Experts of a small language model.
Size: 10 layers, 56.7M parameters.
Experts: 320 SwiGLU neurons an expert, 1 pick a token, a shared expert of 320 neurons.
Training: a variant of Adam for the experts, 7208 steps.
Below are experts of layer 5 (counted from 0) of a mixture-of-experts language model. Rows are named router (the router's row for the expert), gate (a neuron's input weights, with its number), up (a neuron's input weights, with its number) and show model dimensions 112-223. Each number is 50 + 10 x the weight over its row's rms, rounded and kept within 0 to 99.
After each expert's rows: a language model's description of what the expert responds to. This comes from a sample of Wikipedia text that the model never trained on.

# expert 10
router:58 49 58 59 37 56 67 49 49 49 46 75 37 65 42 56 65 54 57 42 73 46 44 64 53 51 60 50 51 49 41 64 41 40 68 60 56 67 38 43 41 52 50 50 54 48 29 35 42 51 35 56 53 59 55 69 49 53 62 62 50 57 57 52 39 52 55 36 51 30 50 62 61 32 39 53 59 52 40 51 58 52 50 61 38 58 47 47 55 49 65 61 57 55 46 61 51 47 59 56 64 51 61 42 56 43 29 34 49 48 46 41
gate0:54 54 53 57 62 59 40 57 36 37 36 46 39 57 56 58 37 51 45 53 50 67 46 78 64 76 39 43 51 69 65 48 57 62 30 48 48 52 42 55 47 45 45 55 32 47 49 52 47 44 48 57 47 42 38 43 54 67 45 76 51 69 54 54 55 60 43 46 42 36 57 42 67 71 47 60 58 55 58 64 44 56 57 43 46 44 41 63 65 61 66 56 41 41 52 62 51 70 55 43 48 46 40 52 41 50 75 59 78 52 52 49
up0:37 46 41 58 28 59 33 63 56 71 34 51 54 52 64 51 49 55 61 39 49 59 59 51 50 61 57 59 65 55 42 52 41 55 49 49 56 38 38 47 55 60 43 73 42 45 38 44 39 55 47 46 31 48 58 66 41 51 57 63 38 43 45 61 34 46 48 50 48 46 42 41 60 50 60 56 56 34 49 67 49 51 33 46 45 56 42 59 64 45 46 45 58 41 53 47 61 56 51 58 39 65 51 54 34 53 48 50 61 50 52 43
Description: Parentheses, colons, line breaks and list dashes in species taxoboxes and place infoboxes, such as Domain:, Binomial name:, UTC+3:30 (IRST).

# expert 12
router:50 53 24 48 56 46 66 59 41 54 37 69 58 40 50 46 55 34 56 55 62 39 44 59 61 56 62 61 42 49 40 53 56 39 42 62 53 59 53 48 72 64 46 50 39 59 53 50 44 44 59 54 36 45 47 67 36 38 23 63 58 49 55 53 38 50 49 46 44 44 52 39 45 46 64 52 29 46 38 52 60 51 45 53 48 48 40 47 55 55 49 34 54 45 63 55 66 45 39 66 60 35 45 30 39 60 47 57 47 48 55 40
gate0:34 38 62 55 40 38 56 73 60 48 56 52 32 47 53 59 56 42 51 51 49 50 57 61 50 39 53 50 42 50 33 56 45 40 43 55 61 32 53 31 54 38 48 48 50 53 31 52 47 46 68 43 48 53 40 39 68 45 49 50 46 39 35 59 38 55 45 55 49 62 52 42 52 43 53 60 52 61 57 38 65 33 57 49 61 63 56 41 68 43 50 44 43 44 53 50 56 40 43 51 54 51 57 50 49 51 43 37 66 62 55 35
up0:54 60 51 45 60 50 34 47 52 52 35 35 43 65 52 48 61 55 41 58 57 31 40 47 37 41 56 49 43 56 57 48 53 56 37 21 27 61 46 67 51 39 51 59 45 50 52 72 60 52 35 58 64 67 48 61 45 51 50 44 54 54 49 26 55 50 64 38 42 50 34 62 55 39 65 51 76 52 45 60 41 43 35 47 48 34 52 54 32 41 52 53 46 48 34 48 44 57 65 35 33 55 36 58 51 54 60 38 53 54 47 48
Description: Subject pronouns, modals and contraction endings in quoted or narrative clauses, such as he, they, could, we've, ain't.

# expert 7
router:52 42 44 68 71 36 67 46 44 47 43 52 37 45 53 40 60 41 53 46 53 45 44 37 48 47 54 54 52 54 42 56 64 39 60 61 39 62 55 54 47 59 55 52 52 45 61 56 60 52 67 62 49 55 45 47 39 47 49 55 51 63 62 41 30 56 36 33 47 48 71 56 43 51 69 53 29 68 30 23 64 60 55 39 53 64 51 49 54 63 50 35 61 55 62 57 62 51 49 38 53 52 53 60 46 58 51 49 47 59 72 47
gate0:54 39 44 67 44 54 55 69 40 32 34 42 52 41 60 47 59 49 61 53 61 48 62 32 54 60 55 36 59 60 45 58 65 54 48 63 34 42 47 43 55 54 47 55 52 61 53 43 24 51 57 37 37 47 37 71 44 39 54 52 52 49 57 58 38 46 71 58 69 46 73 71 55 65 54 65 45 49 57 60 56 37 60 40 54 49 79 62 69 44 62 42 41 48 39 47 51 44 57 30 46 65 55 47 52 58 54 46 41 50 25 48
up0:55 64 65 65 55 50 47 55 56 46 36 48 32 51 49 41 64 54 42 49 51 44 48 34 55 44 49 33 51 45 38 39 47 57 52 47 52 48 41 47 36 55 59 47 56 42 43 57 46 56 53 41 51 53 50 61 54 35 64 48 55 49 46 65 59 30 50 26 49 48 64 50 50 48 40 56 33 64 41 43 60 62 65 46 56 53 57 60 45 46 49 53 50 41 55 57 46 57 58 56 48 47 78 66 54 44 54 42 40 60 51 48
Description: Closing pieces of split words and names, such as -ellow, -orse, -alls, -ada, plus digits in match scores like 3-0.

# expert 5
router:71 47 34 79 53 56 45 47 59 50 35 41 51 49 56 41 64 42 52 55 65 47 36 55 65 44 39 55 50 49 52 54 50 53 52 49 39 37 45 48 49 66 49 35 41 33 55 49 42 47 53 66 34 59 53 52 40 44 59 64 66 55 48 58 35 41 53 35 37 49 52 46 45 46 38 49 55 60 49 44 46 40 63 55 44 64 59 50 51 60 52 49 62 36 53 55 54 50 56 61 46 58 75 60 39 62 46 35 43 53 44 27
gate0:33 52 56 51 63 46 46 57 47 53 47 45 48 48 31 46 44 40 61 51 46 42 51 27 49 44 61 61 55 58 57 37 64 51 48 39 49 49 53 43 41 53 54 57 54 52 48 31 58 57 59 41 57 49 69 64 40 51 41 62 57 49 56 41 42 54 46 49 63 31 73 46 59 38 33 38 40 51 47 52 63 65 57 65 27 53 45 55 82 71 48 50 41 62 53 67 51 62 45 45 46 41 64 49 63 39 43 60 55 55 59 62
up0:43 59 52 40 66 33 49 44 56 59 49 52 52 51 62 51 51 44 52 41 36 51 65 36 31 55 59 67 55 50 57 42 46 40 27 43 61 47 59 52 52 63 49 33 49 43 47 62 50 56 54 72 56 60 50 48 29 49 36 42 31 51 50 60 57 45 49 59 66 63 63 45 40 45 58 47 61 53 42 42 50 52 48 65 54 46 26 54 56 63 42 60 57 49 55 61 44 57 39 48 60 42 49 56 71 51 46 63 36 56 37 49
Description: Section heading words and table column headers after == or |, such as Year, Demographics, Team, Votes, plus line breaks.

# expert 8
router:69 27 53 52 45 56 49 52 57 63 32 57 38 52 40 54 41 59 41 51 65 45 44 70 46 53 65 55 61 61 38 57 44 35 50 52 54 41 64 31 46 51 41 43 44 43 24 66 39 57 50 52 57 54 40 57 62 62 57 53 47 55 65 47 48 68 33 43 62 36 49 44 49 64 55 68 39 61 50 60 57 53 62 33 61 68 54 48 60 44 56 54 26 49 46 61 43 43 33 40 35 57 64 54 49 39 35 49 53 75 57 45
gate0:64 53 53 45 57 55 63 51 39 48 43 45 42 47 48 68 62 59 34 70 58 48 44 56 70 57 45 58 38 40 35 32 49 43 39 46 68 49 47 53 51 52 59 44 59 50 52 37 58 43 68 32 64 43 48 52 30 53 40 48 50 61 55 50 63 55 59 48 51 45 55 56 54 68 49 81 46 53 47 48 57 44 63 47 46 49 48 33 49 46 72 60 33 67 51 55 64 62 53 39 40 47 38 62 44 50 37 48 47 68 49 33
up0:67 43 55 45 55 51 48 43 41 67 50 51 33 54 50 62 69 63 43 57 63 44 59 53 43 65 62 45 46 53 46 50 54 53 45 61 44 55 69 60 44 48 38 49 41 48 59 37 56 43 66 64 75 40 41 49 54 54 47 57 44 64 66 50 57 52 42 46 55 45 57 64 58 53 57 69 44 62 39 57 51 57 55 53 71 56 51 43 50 31 72 57 39 58 50 60 50 47 51 57 41 35 48 44 55 40 48 59 46 47 45 51
Description: Prepositions and participles after a date or year introducing agent or means, such as through, by, including, featuring, under.

# expert 13
router:48 43 42 77 36 55 50 51 51 45 34 68 29 46 50 52 63 40 41 64 49 44 46 54 56 53 40 56 54 61 34 64 60 55 42 54 47 50 54 31 50 62 45 45 54 51 57 42 42 61 46 53 55 38 38 61 43 57 53 45 47 54 54 41 42 28 37 47 57 51 63 43 51 44 32 70 40 63 40 44 53 56 76 39 59 47 46 47 39 60 41 60 62 48 60 44 67 53 49 40 59 40 66 59 56 45 44 39 48 58 45 35
gate0:58 58 60 46 49 40 41 50 53 54 43 65 52 42 74 49 58 66 53 60 60 38 61 42 54 54 39 42 35 48 48 66 50 49 37 46 52 64 49 65 46 47 44 55 48 41 62 67 33 52 61 60 48 62 46 44 43 62 36 32 38 65 59 47 61 53 29 44 64 42 68 53 45 62 49 46 48 51 59 43 54 65 46 64 45 55 35 43 66 54 54 46 69 70 41 59 30 54 42 61 53 44 44 62 42 54 59 46 43 45 54 54
up0:46 46 56 62 62 68 58 38 51 46 38 51 51 47 50 48 43 41 38 48 40 52 44 62 50 41 57 57 42 43 53 47 39 57 61 70 37 55 39 50 56 62 53 49 67 39 59 45 49 13 55 64 44 47 33 41 38 33 41 56 63 47 39 46 53 59 51 37 46 61 40 44 54 53 59 49 36 33 51 55 43 32 20 39 60 54 51 51 57 32 61 49 39 49 60 27 55 43 37 43 56 50 47 45 63 37 46 33 63 63 53 52
Description: Inner and final syllables of non-English personal and place names, often in sports tables, such as Suk-ut-a, Kat-ar-zyna, Olympi-que.

# expert 1
router:69 32 54 56 48 64 66 42 56 39 36 72 46 56 46 50 45 50 48 55 59 34 54 52 68 45 41 55 53 44 44 75 40 60 54 49 58 52 66 35 38 70 55 41 54 67 45 46 45 42 45 59 39 50 46 46 63 46 61 50 44 44 50 43 49 47 21 52 61 40 61 46 64 46 37 95 49 61 27 54 36 37 54 28 60 40 59 25 37 50 44 43 53 50 61 58 64 39 29 45 43 51 60 31 46 33 35 30 53 61 51 43
gate0:36 34 55 45 35 41 52 51 53 50 39 49 49 40 60 48 50 53 64 53 52 44 54 39 51 35 43 42 58 47 50 71 38 73 30 52 46 59 45 41 48 50 59 48 45 42 49 47 40 68 50 46 57 35 51 52 54 58 47 49 45 47 64 60 60 60 45 39 54 36 56 64 59 43 31 55 51 54 53 27 66 61 52 48 53 40 60 69 67 52 45 42 57 61 44 41 51 44 42 51 53 35 41 33 58 60 53 51 54 63 44 68
up0:40 48 53 59 58 39 47 64 56 50 49 65 69 46 33 54 68 48 51 46 39 67 34 50 41 32 72 48 56 38 48 44 59 57 38 44 47 64 66 55 53 32 67 54 53 57 59 36 38 50 50 50 38 33 23 60 65 63 75 42 40 52 61 54 46 41 51 45 37 63 53 48 47 49 42 43 37 49 49 40 53 35 56 39 48 50 44 63 47 65 56 60 62 42 69 44 71 54 40 47 70 03 65 51 40 40 33 52 33 57 36 46
Description: Conjunctions, demonstratives and articles opening clauses or phrases, such as that, when, although, because, those, especially "In that book".

# expert 6
router:56 36 38 50 49 39 70 64 34 58 38 46 47 57 53 47 71 45 36 36 58 41 36 50 54 42 62 56 69 59 53 42 54 40 42 41 52 42 53 30 47 76 45 47 50 56 35 59 47 62 58 47 63 62 52 57 34 30 44 40 52 52 42 36 39 45 41 40 54 46 46 54 63 40 45 62 50 44 40 33 55 55 58 53 42 41 59 50 44 52 38 43 39 50 57 34 76 52 41 53 44 54 75 51 55 68 28 41 47 44 64 37
gate0:37 44 41 72 35 44 44 51 57 46 47 62 49 61 65 62 50 54 62 43 52 40 67 53 62 40 49 48 42 41 49 45 45 51 21 54 64 53 57 40 53 64 64 42 44 57 62 63 57 47 31 72 51 50 53 44 56 46 59 54 69 36 56 50 46 59 47 66 52 44 58 25 53 67 59 62 39 39 29 45 59 44 45 43 53 58 62 45 45 55 59 51 45 48 50 47 51 38 57 48 40 49 58 58 42 54 64 51 50 48 61 57
up0:67 36 58 28 56 43 45 35 53 45 26 46 58 57 43 64 37 55 41 60 56 49 56 61 32 43 49 43 49 62 52 57 56 50 45 40 69 52 48 51 32 54 52 62 71 64 43 48 46 42 43 40 57 35 56 43 67 49 37 33 63 55 43 61 64 49 48 47 45 49 41 38 43 46 70 54 54 37 39 48 52 57 41 46 47 52 43 60 38 40 58 58 38 53 59 65 37 37 39 52 40 61 41 44 50 52 53 56 47 65 55 42
Description: Ending pieces of longer words, often plurals or -nal, -tions endings, such as volksgr-en-adier, syn-th-pop, condi-tions, in music and military texts.

# expert 2
router:59 54 40 60 43 66 62 42 52 43 43 64 56 44 56 59 47 50 63 44 60 28 51 58 61 67 50 54 57 47 38 70 46 58 39 48 37 52 46 21 48 57 53 47 53 50 50 46 54 48 39 53 30 44 50 57 49 26 42 65 54 35 53 45 50 48 29 48 61 33 59 63 66 49 60 72 38 51 35 47 51 42 58 50 44 56 45 45 55 52 42 37 30 53 46 50 58 56 33 57 68 57 58 48 35 56 33 38 65 42 50 61
gate0:36 52 52 21 48 51 47 54 54 46 50 65 52 56 49 41 60 48 70 49 50 52 63 43 51 56 52 49 38 54 43 57 70 40 55 55 42 64 46 70 48 41 45 61 47 57 44 41 61 50 44 37 34 44 58 51 59 48 34 42 35 47 48 51 45 51 53 49 57 37 37 27 59 44 41 48 60 49 35 55 41 50 45 52 45 49 32 63 52 46 57 69 61 58 56 68 40 26 53 37 45 34 57 46 38 48 53 52 48 48 62 51
up0:46 54 63 43 44 52 38 67 68 44 67 53 43 45 48 46 36 51 58 34 46 69 45 42 58 45 35 49 64 59 65 35 48 52 68 36 51 61 69 47 66 31 26 40 45 52 34 64 41 57 51 38 50 35 66 48 66 43 23 63 56 49 48 57 63 47 38 65 50 55 55 55 39 47 41 47 62 54 45 45 25 48 60 43 47 58 47 64 48 51 44 50 85 41 55 46 51 40 36 29 40 49 61 45 45 57 41 62 54 57 35 59
Description: Words right after a or the, often heads of of-phrases, such as part, way, beginning, largest, cessation, in running prose.

# expert 0
router:57 40 52 67 50 44 70 38 59 42 33 56 53 64 54 44 67 64 39 55 56 47 62 58 59 45 35 53 64 54 46 52 40 45 69 64 57 49 59 32 33 54 41 35 33 42 43 54 50 41 61 56 51 35 43 63 48 45 49 57 51 34 59 32 43 55 53 44 47 55 63 57 57 36 33 57 49 48 40 38 49 54 49 55 49 56 62 32 56 57 58 45 34 47 67 51 42 60 54 37 42 58 54 57 38 47 28 31 44 48 64 37
gate0:55 36 41 45 70 44 56 75 62 60 36 47 66 46 46 43 45 62 36 54 54 43 47 45 49 58 40 36 45 49 55 49 57 53 66 57 43 47 61 60 48 61 52 53 50 65 37 54 34 46 57 48 42 64 53 34 54 34 52 60 64 44 56 49 36 49 33 33 47 64 52 55 50 46 60 54 51 48 33 43 52 48 58 40 64 53 68 49 65 49 46 53 58 52 57 68 66 37 47 68 54 35 52 48 53 40 56 57 62 50 53 48
up0:54 33 47 47 55 62 48 61 54 51 47 45 62 52 45 51 29 48 53 42 54 61 46 45 24 50 57 46 39 39 49 64 55 55 60 52 52 60 61 61 65 53 57 59 54 63 54 74 44 49 61 42 52 52 63 52 40 34 54 70 50 49 61 49 56 45 28 40 62 53 50 63 46 54 56 51 49 50 48 46 39 60 57 49 77 59 60 53 72 40 42 33 54 47 50 64 56 55 49 53 59 58 49 57 51 48 59 56 51 58 22 65
Description: Colons, equals signs and table pipes after field names in infoboxes and tables, such as Motto:, Displacement:, = USS headings.

# expert 4
router:42 36 62 71 64 74 54 59 62 48 58 71 52 53 63 43 50 51 50 58 76 53 47 49 77 37 42 43 38 47 60 61 48 55 51 42 63 51 42 34 47 48 61 36 52 65 62 46 35 45 67 51 57 63 43 66 58 67 34 40 57 43 68 55 49 30 51 54 62 49 55 41 59 29 48 49 54 53 52 49 54 41 48 38 42 48 56 54 45 64 50 56 52 64 39 45 46 45 48 44 45 46 38 58 48 42 47 41 54 78 71 48
gate0:46 46 53 42 60 46 51 53 52 43 42 56 64 48 52 49 47 50 52 53 56 39 43 42 46 50 52 58 56 46 58 48 50 54 50 66 51 61 41 56 47 59 61 43 42 58 43 53 50 59 40 42 38 53 43 40 62 42 57 55 56 45 52 50 30 39 56 64 75 50 46 56 58 39 41 45 62 43 58 47 70 66 45 60 51 64 77 62 47 55 57 66 27 53 62 56 40 48 48 48 40 60 46 35 52 29 45 57 66 32 55 61
up0:47 51 47 51 44 45 42 54 53 51 40 36 58 37 43 36 53 39 35 49 53 60 57 46 43 48 49 46 37 63 45 37 67 59 51 52 55 36 46 59 63 55 44 27 40 51 60 32 52 48 47 60 54 49 62 44 47 71 47 51 48 48 58 61 35 52 33 60 67 55 32 51 55 46 66 56 56 42 53 68 56 38 44 38 43 44 39 35 50 64 53 66 50 48 44 52 49 35 86 35 56 48 35 58 55 36 41 55 50 40 51 58
Description: Middle pieces of personal and place names, mostly in sports or election tables, such as Jer-z-y, St. Leger, Princ-ess Anne.

# expert 15
router:67 41 38 54 30 61 62 53 55 57 32 71 42 61 42 31 63 54 53 47 61 51 54 57 55 64 51 48 44 60 56 63 52 49 57 51 35 54 53 56 41 53 56 62 48 59 51 59 65 40 75 51 56 22 37 51 65 46 47 49 43 55 51 49 45 46 26 54 59 45 51 40 39 38 44 43 37 33 53 41 46 47 69 43 38 48 47 63 42 50 56 40 49 63 50 51 69 61 50 58 43 42 64 48 48 59 48 45 51 57 55 41
gate0:53 37 40 52 47 42 46 65 65 47 57 47 63 38 43 47 49 54 49 55 54 53 44 60 56 43 81 57 61 44 52 38 59 47 27 54 58 73 50 30 64 50 47 63 57 45 53 59 39 52 57 48 56 52 40 47 56 48 56 35 59 45 55 56 33 41 36 39 33 72 47 43 60 47 45 50 50 47 41 37 57 48 65 48 46 55 40 35 54 48 76 62 51 51 67 57 38 34 53 42 62 43 51 40 39 57 54 45 46 67 40 45
up0:45 56 52 63 29 59 66 39 39 54 53 60 45 58 63 44 59 61 27 72 57 57 53 37 81 55 53 49 57 39 40 76 51 50 51 55 66 29 40 56 42 54 55 37 62 34 53 47 27 58 31 40 43 37 42 57 65 67 50 47 70 56 56 41 59 49 65 64 49 47 57 41 47 39 30 41 34 41 45 53 27 62 61 46 51 49 48 56 46 60 35 51 41 48 56 51 62 55 48 59 66 55 53 46 49 43 54 54 46 51 45 58
Description: The preposition "in" or "In" after commas or clause breaks, plus quotation marks and paragraph breaks in lists and prose.

# expert 3
router:59 43 39 43 62 49 56 40 46 52 53 51 44 53 45 37 52 48 48 37 60 44 44 43 45 50 49 65 45 49 44 44 52 57 62 41 61 51 39 49 49 50 53 41 32 67 52 56 53 49 56 44 59 55 46 55 61 52 39 38 36 34 43 32 47 47 41 42 56 46 49 45 55 26 64 53 54 33 39 44 51 48 53 21 55 48 58 57 49 53 50 46 48 59 66 45 71 37 48 36 35 47 40 44 51 41 27 43 41 65 65 26
gate0:53 38 60 49 51 50 56 37 42 62 40 57 47 42 50 41 47 52 40 47 57 65 36 59 53 66 48 32 56 49 45 48 48 49 56 46 44 58 69 38 49 46 60 57 41 52 62 51 50 61 46 52 40 65 82 40 47 51 46 54 46 41 54 54 57 64 21 32 44 47 47 40 37 47 50 53 55 40 38 19 63 54 46 54 46 35 48 41 80 53 59 51 63 51 67 35 33 49 53 65 30 53 51 42 56 59 35 46 35 41 51 53
up0:63 55 38 63 43 60 35 58 64 47 56 48 55 51 39 45 43 45 27 62 41 61 71 55 40 34 54 39 47 57 48 43 39 58 58 58 51 40 33 46 59 63 38 51 59 27 33 58 55 43 49 41 67 52 68 54 46 46 48 48 48 45 56 67 69 41 49 43 51 55 50 48 56 50 52 50 44 25 56 40 56 51 54 38 43 60 67 63 35 35 53 44 57 39 42 43 55 44 52 55 43 55 50 42 49 62 50 37 66 62 53 29
Description: Middle and ending pieces of longer words, often Latin-derived, such as qu-or-um, res-ol-ved, tax-ation, plus "League" and "As of".

# expert 11
router:53 43 50 54 65 43 57 50 53 56 45 55 51 33 42 44 56 31 43 66 63 45 41 69 66 41 55 48 59 60 53 58 60 53 49 65 64 35 54 30 55 63 52 52 39 46 28 61 45 51 76 28 51 60 38 72 48 47 32 36 55 45 49 35 46 50 27 50 44 57 56 36 59 31 54 60 53 61 54 31 46 51 50 57 61 59 64 60 49 40 52 46 52 53 43 44 58 51 46 54 37 51 56 38 44 49 47 29 61 60 59 48
gate0:54 58 50 44 45 58 57 51 67 26 43 54 56 48 54 56 42 77 45 47 48 40 31 53 55 55 59 49 55 50 47 57 24 45 40 41 48 43 60 43 56 47 45 43 61 42 51 55 45 70 39 68 36 60 57 19 59 32 39 65 56 60 68 52 58 47 61 33 33 41 51 60 54 63 48 62 60 60 53 52 58 35 43 42 36 59 51 46 67 51 52 61 49 55 39 76 38 45 25 68 35 55 52 43 38 52 57 46 55 46 41 62
up0:69 72 46 33 62 65 71 45 44 57 42 51 66 46 39 38 37 54 68 55 50 50 52 29 61 57 64 41 53 57 41 50 53 39 46 53 55 43 59 36 46 55 38 46 63 69 45 51 72 67 57 44 33 46 49 67 59 36 56 74 46 60 51 37 66 29 47 47 55 60 58 48 59 57 48 43 72 50 50 47 48 37 41 56 46 58 39 48 47 43 34 54 54 49 48 53 49 61 52 45 51 65 57 38 42 35 55 38 52 50 68 46
Description: Apostrophes and primes in contractions and names (Let's, De'Mornay), plus syllables inside French or foreign names and words.

# expert 9
router:58 47 45 58 65 53 58 45 52 37 21 68 56 44 51 59 56 55 52 60 55 42 42 73 72 61 57 53 52 48 38 54 48 50 31 50 51 46 49 38 58 51 41 41 58 54 57 56 50 51 63 57 49 55 53 69 43 65 47 49 48 39 55 40 44 34 37 53 62 52 58 47 72 57 60 60 48 60 38 46 39 61 68 63 54 59 64 39 63 40 54 58 47 54 45 61 55 60 53 37 54 40 44 37 55 47 37 43 44 65 53 57
gate0:58 63 44 55 58 61 40 43 46 55 52 34 47 36 35 36 65 59 74 67 62 52 54 41 44 64 44 45 36 63 42 60 40 65 55 57 51 51 49 42 51 53 59 51 44 48 55 53 40 45 52 51 36 40 50 63 43 67 45 32 44 52 44 40 63 69 48 45 44 48 67 44 45 59 40 57 43 40 58 44 43 62 56 42 56 52 49 49 66 46 56 58 44 68 56 38 40 55 38 48 42 45 35 40 75 38 50 40 53 62 39 47
up0:42 53 30 55 48 47 49 37 54 57 61 56 51 37 44 53 33 37 54 41 45 32 57 58 55 45 58 41 47 52 64 52 42 72 39 46 36 42 58 31 52 66 43 53 44 52 49 55 57 53 48 62 51 55 59 49 55 58 46 52 72 65 38 60 48 44 48 49 38 51 45 66 34 62 39 48 39 48 51 61 39 53 29 50 30 55 44 45 71 58 50 57 47 57 36 53 53 39 54 62 58 43 51 33 42 54 48 43 42 46 48 63
Description: "the" and nouns inside proper names and titles, such as Harrison the first, John the Evangelist, Missouri House, County, Records.

# expert 14
router:49 39 42 58 30 64 50 71 65 50 23 50 47 67 51 39 54 55 57 56 44 46 41 56 62 51 51 38 60 53 47 62 49 47 47 42 49 49 54 38 50 44 47 48 55 59 42 46 38 66 46 45 47 49 52 51 41 52 59 45 51 47 42 45 42 44 52 45 47 41 71 32 40 38 60 80 59 62 32 40 45 39 77 34 54 44 67 66 61 60 60 52 39 65 44 47 48 38 59 56 25 30 58 57 57 57 44 55 38 54 46 40
gate0:37 34 38 57 60 42 35 61 64 42 37 49 53 49 43 51 61 51 60 48 54 43 56 42 61 60 47 48 60 44 54 56 51 50 56 49 52 55 37 55 47 55 61 44 50 69 35 71 53 53 52 32 43 52 51 51 53 46 61 49 66 30 59 41 40 61 41 54 48 44 49 43 58 49 79 61 46 64 70 57 58 33 60 49 16 65 51 43 21 50 51 58 43 37 62 65 63 50 37 52 43 59 57 51 40 34 52 43 39 50 49 41
up0:45 45 54 53 46 60 51 38 58 58 51 46 55 51 54 66 59 55 56 52 34 42 59 50 61 51 36 69 52 48 50 52 55 45 63 48 28 50 59 45 35 67 49 31 37 27 37 61 46 54 53 58 31 60 67 31 58 36 46 70 57 30 65 62 25 55 52 54 56 47 68 45 47 60 66 53 52 69 68 26 64 50 50 64 35 57 55 43 46 68 51 59 40 62 58 63 43 40 40 48 47 39 67 45 39 50 62 51 29 53 55 44
Description: Pipes, heading markers and sport words in athlete results and career tables, such as football, Apps, Goals, ==Results==.